Below are experts of layer 2 (counted from 0) of a mixture-of-experts language model. Rows are named router (the router's row for the expert), gate (a neuron's input weights, with its number), up (a neuron's input weights, with its number) and show model dimensions 0-255. Each number is 128 + 32 x the weight over its row's rms, rounded and kept within 0 to 255. Numbers have three digits each.
After each expert's rows: "gets" lists some tokens that make up at least twice as much of what it gets as of all text; "mostly gets" lists some tokens that are sent to it at least half of the time. This comes from a sample of Wikipedia text that the model never trained on. Tokens count by the router's weight.

# expert 19
router:123184099143102095152142147179066125114123145126083100164146137113142103174067142145180116132109123151171100178126117087080167134114142114093065086112091184140095105120084130149100154115097123114103090155098120163116065215163128130131069156165147100174144174077177082123089062149160181110135105118059116141131093101125103116166165216109112146162129135135102066078127121111086112197133122128084094121173134126105183136116174088147182138111116155132097146160119140114137146133129124163174127104165114172128138070072100128097135070134095119079122143121098160193159102140123109157126152105091099110167097160098133142117111141059108090149111110180115129061144111132186121105120164100145150120175089094126058116086055115113156126109096131114079102156180115146172142103121048
gate0:129145102122121208141133079170148164149141146159181084127134161111170112102148116141090152104141096121133144113075159095092167136113149209130130108165114143139094181061126098132136123155092176153142135146086110092069141072132142176203134144143139126126130193109177082135153160101208121164131081161147129174085136095091145186128172114160155087218114140185125142074157123138081058169125118111123103138190121035149144145132113089168126104134122129145144181118170069129114139124101142158161110146128158149152146141136136121023156103081140145156137091145126143102125125142121048155207177141102100090149134149143114103185165097167130127137166118143102117081139098090135129132111129117147159115035094104174165170103104160158139130096114105101159126097108111168128111172163129
up0:131140111136107206140118083159140169154128149144170098128136184126172122091146131134093157095141087135135134124091148110111163132127149214144118114159123165135098192072130089134137136144109185149145127149114098072058142075129143186199136153154132128147135210097189099142145168108218124178152086148152127165087140088088125164129175121156155076206123141172133145095139100134073033153121134097120113140173114039151143147120115121170118106125109113144138187116153074129107120122099148167137113134131146136151144140126133127016159108086136134160135102133131132112121129150127046173226180129117099102135126148140120104188163103163135146145154118132109130078143116091125104136108138105138181117044082112174151158104102164150151131096119102114161124099096120196113116153155136
gets: "\n", " ", "\"", " S", "==", " F"
mostly gets: " F", " p", " co", " f", "\"", " Ma"

# expert 6
router:088165146154138129124161129101132112085106108069116065133220128082147095124094132145131107150148123174188163133140087091084128098105166157162094106114097102200120077127081154158108156129140125091104194162138155150175111134164174176127104106100177133137067090134173089110076108153166132108129153099110139128087144104111103147194109140078156218133124107086103147149131134161096089129057174137060108139135126115142175139100116137144155156135116117140097100166105108089141137122102121158124102092150108127092116062108166165145125067137142133126147168142099129142200162116155095137122117121054086162060113131123075115127139130073112084106103078099154068134146166129142187168152106129090140145155102093043054146099100124148149097129116155120109157140176159128161202135139048
gate0:105141110061120092118085163102092116122196105129175091194117154098115147132082116128105121149128088159121102134101121028109087127138142129180134077160165164105166102096118185134136123110141120124108118061109145087094139155147167213149141152126114119124057118105052125177150089136153117144161110117181111083150093169136128091135133118176137126162115079105104085120156157104125145144117076125082184157093151145121131181131014160081099189118115116109161165157084158115095133119082132180116138175178147122094163147096148145117078166116145158184100063074165122153112138186143121132124170141111094147155100137104101109033161107135068097105107073123147134132139160149147158174154150148133130067187137142108068103134143121140134123168139178117140129164091097147151166122103155
up0:074156102103113066121091136110122120107167134122129112193147159098103085102127098124119134172122051156101112177114108079120085139136143063183149075170163106095164133060102127154117123113154132093124132087077127099138152147157161185150142159132135147144092091063101143179120082082141096148131123164165155094181112116145150080128095126208132117140125083116106107086139169097091160158108105076077171156091122119123105193112041147119093193132128124117131159151075150141087074074107136142094130193158150127083126140083179109156083199131147138136088064077117136182139142140137158121119199132127097134138099117129115090035194118142143123115113071126141140156093146135142164151132154155157102080203184174129110128099128134148092112140159154150131107123125088137150181152117155
gets: " |", ",", "\n", ":", "-", "|"
mostly gets: " |", ";", " w", " so", " sp", " lo"

# expert 12
router:121142145068123119156093140151098110148103121119103126124122107164112178124117148184155165170096075138092099115122150212093127104136102108105100133081154167160121125119142144132127039127057104123106097155102136174098073129109128089040154129142167116146150111093170158109105146124197176113139196139103116113110121138134081108094144174105108117152166128100128134069135143169130119184101183133151139144136077160116151127104056152143147176146115135119160057100128142125099041063095194127117079094171078162160145133121125176142176168119098105155151110136126132151129129157097145123144162088137163108163096095131119122137067160144167096104183144111169178117113143059148141141157157126158124066142052109162077111126100097166189139148142089171039155159107156083135158139079090
gate0:113153088083104139176072130085085154157185113090061132090118138127085195128134115137096127144089103125169184117150169099053154109153077105142153091182079081100137113113137152099117057109162143194099085146134178152170125129128099146165151074145109171137119127101148126134083122089118105130127120125128116133147104149108131096100111139116129098117167092098127156143170173115120107156124208144163130163188124098140122146133140070251129145139104135135112048148144155138119146100095129150101117044140105185136088074140127169193117102124131153103077101114132161184125090173168154170175125137143114104175126147167110138118149114128094131168122107065141152162118109079144123132107128131184123178166089160163073142137118141100071048095144187082115092113185117126110148159086122
up0:113169088097133130189070121096094166154203117095094118084140136124101175146117114148090131145081130117171183126160154095070153100171075118147157084187085061095151124123132135094106068127154148210107064159128164162154100135118101172160136070154095162131104139121132114110101119071125105133135095147140125115140095143133125104084077132122145085111183071101115166128155164095103102131133196137179155158170137100115115155121131076217116133128109127105091048149154152148117151110121115147102122059136093177143086075147118172182141127124148129121063095114132152184127089175183138163178100154147110104168139143164108130104147102123100134162131106060141154154107107107143130128120126124181131162138108169179086150155114171111078028093119192090111101122181111120106119156100124
gets: "er", "e", "al", "el", "ar", " st"
mostly gets: " st", " ch", " me", " comp", " Vi", " Car"

# expert 25
router:140129205121101117163095178146098090167130151131097082102103092197102151127092171153084162151176113153192087157085041086094093092137181140078095136113099111163109117103144125120142106103112086119146140114084158073111127105096112157119176115102197130142101109145117130118111122138141119106113158112123146108106141226138173104121167123161136163195112144065160102140114119078123158135163147123070102111156116123126146100109107101129080152179152171131149144114157151119140081086042135147126109118114073109123213114111119122123154154111145134134158143083134162104111137105148135088077134103082115195166152228157090116116126119147131113132143223132138121090076099094135127149105143139189091119112177081122091116145067046080134129212156168156116142112110139154121163136138119
gate0:086160173079137151130084175175035115134115159090132165118108118144115144142068164127075157100115147091102112121106119107120101146141160127094133160144120126118162125093148080102153127141126120109178161097173161109117150123151128151142131153127085078112131044137159165154129083142119132136061094116148130110111124128150165091122133128109103134186181085141135149138139123072096097104153146065131158158153117079112121087106158078050119141115164138100188171143156171155118134085109145143057135120161160136136163141124155111128146126113132108115189172038123130153076131035127197148099147111084151177118079128119128089153124195115083118126113183124153168165145075131094143142093139125139139136096155118078097132196113091054094103148131141200147118170037163181138151133190176
up0:168112134184126159114176076135188130151118099111166186111160115138096110094094094142162116067174132158150117130095142107172122104165111135137138097130150147155115123175121153139170199108122136090134110120154091166109087164148070121120131098200172156160173074106106064170176193137141113138152121132120137188161130128143116134121090166112136134137162099083124106137114161120115100175090124124086085162138200155155060167121110116203152152086151070181103116174135106166163121180112081150113150089129109121093118145108141115117120116155138071087122183200136105128146116152131100109121099129131126145188089129143151078135133070198156136119180095164094059064105098135128087097124070157140113106135106137090104190140137210135188057065152136075174139135145091116118126149135143
gets: "er", "th", "n", "it", "t", "ation"
mostly gets: "ction", "ation", "ative", "″", "ist", "ity"

# expert 2
router:087177178161111115153146111189097178148092110115097151105092136045078078081060144145122155139088156163183098146118165155114093099149140142113062127116086187151111092083181111137099118161133155139165162105112155132149147132139129176167133089113097089091118165081148114077141159101135156116121161042063088115085136172078088155168179109141131114150077176061107144085119128142136079101083133123062125126203098082117129143101148116162145167109150124137103126129150123123050078110127109158092147110073142149116127104125133117099203103105143149100103118134087172182134156121128078114118116131043117109153161167102093130148134092105110121099153084144144081064153139120163147134111187132176128131129112083113103119140131100129183159155112146140054130103123162176128150093194103
gate0:093122169141116120075179061190171192126092177139076153154135156124123189090148139212166127115099110139126152112086201126159102136119171129097114147163102167185119083119165164107163139153112091098099189075141177085162109095122126152127177087186135125154154149102115122136155110123122104112146118110110145142142167196086144090187146112154134114116103113131149117126150187108082124103110120142104085099150065165112130133092132154152138174109125107136188144161148088103177100165117118097092153191119138151151206135140141098136073179135133176123132179119139133139074112084041114154096092102098102140130116105144124144174086136095127098139116121088141110168170133090143146095138111124135030156131064132140121204189127110135183126200148159138101070114099165111101114162153143
up0:153118073145136112173075193056103064107155105153182127103119108145149093155100132056108128148180170128122101132178046141104169120153098121168141110093147117071163148125091090151102135095166135166149083192115082161099150168120116111122096195045107129105106111146156121120119142124137140133109119144161133120109106092161120180074120140099123152130156164140107150154087100164170129158142178111133183175110195080131118153150127103129104076132113143124070105071114175160086166088146117161168120058133120109110056145120109154106186093106134072143150078109117116120177135158175124135156168159140140105132143138104139096059174103140107117119148137164098134105090117179102112155108129136148181090127194123122140061059131156113054130068126083117171213129137097142128132129128112
gets: " in", " of", "n", "d", "k", "ing"
mostly gets: " in", " In", "In", " John", " On", " To"

# expert 24
router:130167153109136099128098099092105090117040154118113147151125153159149073105166104149105082101120100098181142138131141138094165067072135111146080160132125157186085040136098127102111149165172141147071163155117121090165130128120117122096146135112140099114115140084163167122093093115184118062127099124140098170159092196132130091086097076114126137121094093122119106115126172086115096179083201174111141101189126116111111110127168127130140214150109123150130135149176122052144070110113089207141092148148117125098116127109148126144120058108144114160117172119141140154200076135186132100116162111153150132149077190157064149185104094074154108091114147130142102119148151107212128117108135129110197117084134096060069110136137148164149105104122121128102113101120132111054177127141126
gate0:073117143135132135127153140111122137119098112154093112045189167114137133149115181154162098155119125187120103162101139133074087077053169106126099140103113187166168110149110175122143162154146054150106123110068181150126144167147131101140093146135143190126168055125161160051105132150154129152118157093129143119095108118095130170147202126136148112178146112101066118145093128165117161200150138160071119145181112120138123153106098099149224221094128152128171108109149159101054167100116157063157104105127111120077157094111115172170162094103108165100057130123112123079141080121090096171080126125117167122103162130119112128134108163132103081112153093134176097068122142153153149157161158161065147121136137087106154120102096112134121135138076159116078186142121082136104148111154121
up0:123158074022109145124093150075113166145184114104190170151149175098155151103116132138158125108142065108132130089121105121118191135137090152152149081139144093041120119111128071110119066096087173113183162141139097104121094175096126133093113110187090073159154158093130102187143170143131155165121096140125144155119120126125148118142090129137090140104173105167207157130203092095084097029162172096173128141129079148127079145171126162148115070120134160141169115197121091159085088201152108183128131116161145153156107179121116111064092167098133154146184120058141124161138121130114127060118173080111088156148125110124107133130141113146144163121193129139087133169097125118136163107100124153137131094138120162190113125119157166175134106122129089102155126145135169125121132085093123
gets: "-", " the", "|", ":", " |", " of"
mostly gets: " the", "-", "|", " The", " V", "The"

# expert 15
router:138122145080187114107106145092109112172169143152156042106183092144110145155120194212112075176101111113165075155126092102133139118088156171113101167098122121205089135120135083106101165148174150099119183182138209142149133173140163151143083131104113130129097119161184151080095123127200109090134169067139126122108156147085123119162187124095173187162128096073150153139162090161044091140146127132094071113171115124168107170154128145176098203109153134126134128134142138111155175144136105136116200143130146143131154062187085134103142097151099096120168152112098147140176080146149129112097123136087136115129098149159141141080084094094103098165110117130137147066125136109180143088079146121120144147141110103081081107136097144133115069105145175113126138136176186090117173155142111
gate0:120162163133124169121147120141108074142131107144118092081081156110141113116134084149097133108122096194096143124065077113050138083111078172096117132175136247112148169192063086126158121158164126087129132179187122138123140117090124162142131082198130106122078133126134122111092168153129077119095152108166123111121147159085133150106150132132125119118107090168135113099139140111082113154128181130129065159170143095117131164159193082116132122140156106116163114162189064131150100109143108131140110127119108137171144095197101141085151110118103170187110123134149194141167170150135120089098155127096098108106135077123112145132162149089103156145104117101118146108117081087156150185114114123106141130150255158125059086181146128183172158120099141145094159116155180136141166116071081
up0:113136105115126079128119126090164154108113161108143163174197097129128134133114166121140129110142151060142099148194156144211127157140170059153110119074141036132109156036171194136109136112093128162137133064076152099121142129150136097132126165053120143143182131096140147134164085113119158141149129145099141127140108097174129106134090129110149137135165186099114133125134132128182112094120063117133167113108102164116132095090027186115133156119128132143083136067089185087109151159096124133104161125141136111097146153075165118162120142125159065059139138129124068100105069121113110141120103109161159148151136152132122095131097100155145092127141122150142136148133175152117104076142142120164107132092000097118174146069112126096095095135175124131156119125094088112088097156203183
gets: "\n", ",", " the", " ", " (", "|"
mostly gets: " (", "\n", " \"", " at", " De", " se"

# expert 9
router:120140184163161174088168088110132134171122058152110083146102124155110141165081151144142121095136123141131113161114091076098109097133155134125115142140111118173077104079124106139085130179062125100149133099122134202115090189172078157086071077135126106157093142099153138108070116134146103060088173143150118098105189128157109144128145134127103199149097138111103119058167148141124063190124113196088076142154090099139148120127165151093146170192126128124116123088109176142150101081092152112137106068197105134117120074143082146146122125166145108152125209117088135113151147130172125133157209148119139108172138143121131128135086176103113081136072127157173168130150083105188108160121208119166113153132112132115157123084108094170148186103106085082081152135161107131129166087179130
gate0:054126114121137091111115122156131049192148125127102109111148137142115151105111156160165095125122155147099137152101110151067190046132130165127076123147108125119117102087145155131101178105144114121080116162099155105143091130127138133111071140081124130126098105105121131107105093195170154113129160104095130114105106144103084130107157167078109132193117087170123168157146060106072167147152129107034082139230100079130172126118137108111179226166132219162119100193142141056102127188084150155135181095147151109048145092112137135097124117117131165140153154120123138163206164105124122125097101089131129182120165165093102096116092139149152067128156123120126101125156137125111165129117192160117169069124116103099109121111085116131138123152123137107095140083120164134071120152127081
up0:105104106105170146084145145162116167155131138043057008137177119123209151117119145178111125099167113132103144089082117106095159113140131110099114114136076178156134139186158139151110161164126119101124125089150143133169163095144103164117152152146101159158121167214166142128145141147166127103113151164153052090120128101151123130108092175155127145198120039130106148142161120106152081113119122160139104143150162109102138109128188105148200142167119158122091148199086195160098145129103164098083115097110121137208130104053135135140099132148122166115094124159138167130089169125136107149098122143111146166115135137152151172125085184159143152133120104138129100103175117155153172124086094114161133143131177155025117096151130092119138136182107075141096112137059144125198090124124127
gets: ".", ",", " ", " |", "\n", ")"
mostly gets: ".", ")", ",", "\"", " that", " has"